{"num_hidden_layers": 12, "hidden_size": 384, "n_experts": 40, "experts_per_token": 1, "d_expert": 736, "d_shared_expert": 0, "hidden_act": "squared_relu", "moe_layers": [0, 1, 2, 3, 4, 5, 6, 7, 8, 9, 10, 11], "router_score": "softmax", "normalize_top_k": false, "routed_scale": 1.0, "balance_loss": 0.00068, "balance_bias": true, "router_logit_norm": 2.0, "init_std_router": 0.0173, "lr_router": 0.00164, "vocab_size": 38102, "norm": "rmsnorm", "norm_eps": 1e-06, "tie_word_embeddings": "early", "optimizer": "soap_variant", "learning_rate": 0.00266, "beta1": 0.95, "beta2": 0.95, "batch_tokens": 262144, "max_seq_len": 1024, "train_tokens": 1594000000, "max_steps": 6081, "dataset": "wikipedia_en"}
Below are experts of layer 9 (counted from 0) of a mixture-of-experts language model. Rows are named down (a neuron's output weights, with its number) and show model dimensions 288-335. Each number is 128 + 32 x the weight over its row's rms, rounded and kept within 0 to 255. Numbers have three digits each.
Before each expert's rows: "comes before" lists some tokens at least twice as common just after its tokens as in all text. This comes from a sample of Wikipedia text that the model never trained on. Tokens count by the router's weight.

# expert 7
comes before: "was ", "is ", "had ", "has ", "also ", "were "
down0:133104169110127094104175134168098169157161074068092146172150124125126083152104095136111154118058163107074067124177058162162169132151065083168185
down1:116116177135177104100135154160131082124092154150099107139132126093114141089107122106170166107126142113169063137203143095190134126102138106135115

# expert 1
comes before: "a ", "been ", "the ", "an ", "also ", "not "
down0:122111131148154088101126034160125126065185079091169140145119167144156119106101121143129145143112096117081097135134100164120150118079114094097140
down1:157068110154103099204195137087165140161082093158130109140134113150086197152175124102121123159122178087098086164117131026138047194176105150141106

# expert 37
comes before: ", ", ". ", ".", "- ", "\n", ") "
down0:133130147129115074095122101128137158135117119164113120053192128173095127122116098085090138124180114104120080104123106067149124058136141075159075
down1:159113108108163136139101089075128133093143147107106124222111157134143098155105137074122126120066078056118147078138116147157133063117122103111094

# expert 26
comes before: "by ", "to ", "in ", "as ", "with ", "for "
down0:146135108145123123187132129141122139156144114104146116154106124117078125110074160122144095129116086173146101159102172134138125173140141161152106
down1:118168048130158159088150117095149065131161117134183106087125099122108116119181078103079098093172104135143136113152101176132129177110135165084093

# expert 12
comes before: "in ", "for ", "to ", "election", "with ", "at "
down0:123187139163168103114118124119141166133129093133142161152140158144084099118175134116160173125151178145150152133149096137125139152130176144147103
down1:073152130134168128134147097106105173138095129126174100128172102159126132134180119116150135118101145091101195104136097141086113155136140082158147

# expert 27
comes before: "\n\n", "\n", "S", "5 ", "8 ", "7 "
down0:134144138111096084132096122070135135144140125189090129147133087158163140117096142125146164132136130069103116098139108141124124109185101147062106
down1:117088125084116118120121133123087097124090151096155171134088125146134145145128147154126158087136105083129135131091093088168136176182132098119159

# expert 9
comes before: "| ", "|", "; ", "/ ", "*", "* "
down0:112134133083085124139129155160151095111164098096171113174129135148139154152165153101168142172138133112149168116096137157098153140135103126125079
down1:120170095105135144144116119124133080121139081155132109099164111147098143086161102108164116123175173134188087133107136147155102145135063108101142

# expert 30
comes before: "the ", "a ", "and ", "other ", "their ", "its "
down0:050114128109084133149173202106081162127074081163134116117160127137128101115163193109165177144117160135179114135206174142174107129077138168097108
down1:095104117174153142098144152120143102173055208115128133154130117144144146183144136092134127135153157152134137112157123152084132138116104150172116

# expert 32
comes before: "| ", "- ", "\n", "|---|---|---|---|", "|---|---|---|---|---|", "|---|---|---|---|---|---|"
down0:128127173127101097108179103118104143134140137089096146099159164146121133167135177091153177133101135173151114109088105141097082137083194093094052
down1:158177115068149113127096156125090043134079114100084124145106109127058102155110057141126156125155122132065110074116095121104158132149113139123147

# expert 17
comes before: "| ", "States ", "States", "|", "May ", "August "
down0:187106153119076173087139121156112090128084108124121080115151114105158106133133076161128126120107200124092162129091091086111158146124133120186078
down1:139151051122176113190092156134118182128067141108116173162148137104136106100131153167119172152118113140103148111059118127163145115171125110145122

# expert 23
comes before: "(", "is ", "| ", "=", "– ", "and "
down0:091075097130107122118122159143160098124152084175087116128118146142082145153108069157097100174162131125115113129101102088104104102181144134088111
down1:129181182123134173080032115064107163144097104142150116086094127112092136102128125113125120148097160120152174147171087068085074176078133167144137

# expert 3
comes before: "the ", "New ", "The ", "San ", "United ", "South "
down0:137174136109170125122098139119151151134115168090136146115058154124111167166111141172113144097106113175083087132160106113102175168113165113112132
down1:136165119111133102131143117101133127200052095121180088115130114109117147078200122141183135152124070156184117127138106125112182160132114119113089

# expert 21
comes before: ": ", "\n", ", ", ") ", "\n\n", ")"
down0:138078160166135171100129122169127136136121146048107154144130104126101094138148104141092131105160125123103132118131151150147175163168177070155195
down1:133100132090117109103143137142140082103080084083137153130077132138108155122152109121108157127129123126114115124164171152120069130133157091101131

# expert 33
comes before: ", ", "'", "-", ". ", "i ", "er "
down0:146085160120156158111063141150141135115125135098165172113126146117160137143130139166133146129074080080114137168122140107078127147098126161117126
down1:090126136118144128114081154128112146154157158163071076102174122103129107099108105097139122120182158118131061140127110096147140112092181120143139

# expert 34
comes before: ", ", ". ", ".", "'", "\" ", "-"
down0:128121150101181146163112078137115119151163129151158145177161147081118154102164124083156108162081086086097140075154121101149126151071117168069135
down1:138166148103162171122089142117184143096111041145115141053130100138097157166207144118163153127121158147124070165082137113121153101096106120079126

# expert 11
comes before: ".", "–", ",", "% ", ":", "°"
down0:156155168083141178118106129074154117130142039110100105114148093129215110114122125172133181158158078133155055123118183138163094116168098078133154
down1:162099128097092069192115135128120176169117097124111159114088114105171055123162136112117117053110130084105148116142139130097155166097065165101118

# expert 2
comes before: " ", "— ", "1", "0 ", "3", "2"
down0:135136123160115144112095058130109148075206179130090107123108098163096197128110156135155160105064146121117197091117135094121163058100141072119164
down1:106098108207094082134136119093164138169142096176125147112151189109077147156095097091148102123152137169114115130085151019132118088067101068155069

# expert 15
comes before: "| ", "(", "in ", "and ", "|", "on "
down0:156127176090108144093112190059174172102180087175150139117169207127137079140111158126126125154119159098172151144136167098141139155125142128119152
down1:088183126113141094176113128210161199123198142147139175133169090110119122169144148141084146172188143112143162169104082089154131179156090104007172

# expert 28
comes before: ". ", ".", "., ", ") ", ".) ", "-"
down0:104126114123072147104074139176110170120090121125131150153127133144116160160163143152114138138108095141119097100170123175099156116122170175130170
down1:124187167141113163089140184166082102195120096105101118111116146178179087061144125124113166162130128104134145154106161110011125139139089131131087

# expert 29
comes before: "0", "5", "6", "4", "2", "3"
down0:097144183146082190182121155129122162155138174087167127117159136118145140163151171127159146088118085162112150146114107146152102167119103075136150
down1:119127090152117131155154156152146158110132224146079105171121083163091126166158124099147152127130088101183104148142128111078147180126122069120110

# expert 35
comes before: "s ", "t ", "to ", "s", "not ", "978"
down0:142079165151157138136126186159159133095137112171148086156227079159079144118111181176148132098121097103139128135131048162164101131154171143074151
down1:106135105191128083159061136123110119185173139152111154087113155135113096122141065130158112171124139106087171094160140126155122132146073181137164

# expert 10
comes before: "of ", "for ", "Representatives ", "Minister ", "John ", "on "
down0:083137113180183073081174172073169112132171178099138116116118169119146105159120104096091133097114097081057150143057214158152137137119132129137096
down1:172144141087128131138091116080171132105120140108160115165113118106141110161136167158183102177137120145110061088112159071161130131119132092133111

# expert 6
comes before: "and ", "which ", "who ", "but ", "a ", "where "
down0:120073107100137184145128134110113152135116095130183034138150142117094087096127090189121149128143072135121174088080076138058136074115155146121133
down1:110102116143094150174125137153119144098176058175127122136156169168095105117131192070102130100133129108158208089173111145123068101137105146116184

# expert 36
comes before: "the ", "201", "200", "his ", "202", "he "
down0:126133135105159123100147209110114183138186199120133090110185134129117141141144124117115147067147063064100096159177091133107129165109123125114124
down1:076110173184100124093162151131201166126088144106110128138152142135077099084074106151082133111100156106122111065078129110085108131087116132184130

# expert 5
comes before: "he ", "the ", "it ", "they ", "that ", "classification"
down0:080101131133115162139131070114149131088136158123125145166140147170099124077126148165055145114163187132126084090138154124150130125131153129113173
down1:141143101106151098100135095160169146119134103071107120131131186129151176089176194137138073201137128131164136108122121111076089105135157105094077

# expert 16
comes before: "and ", "of ", "in ", "for ", "to ", "is "
down0:121184106091151089128096100145149111109126102146112090079133162151124062140104090130084143165129111118146107054061115119117151109100065212123132
down1:109143115155176136134100143070147124131205109131087141127102115189129078113132132154080144114149147103134138165131116114140155145116152168170169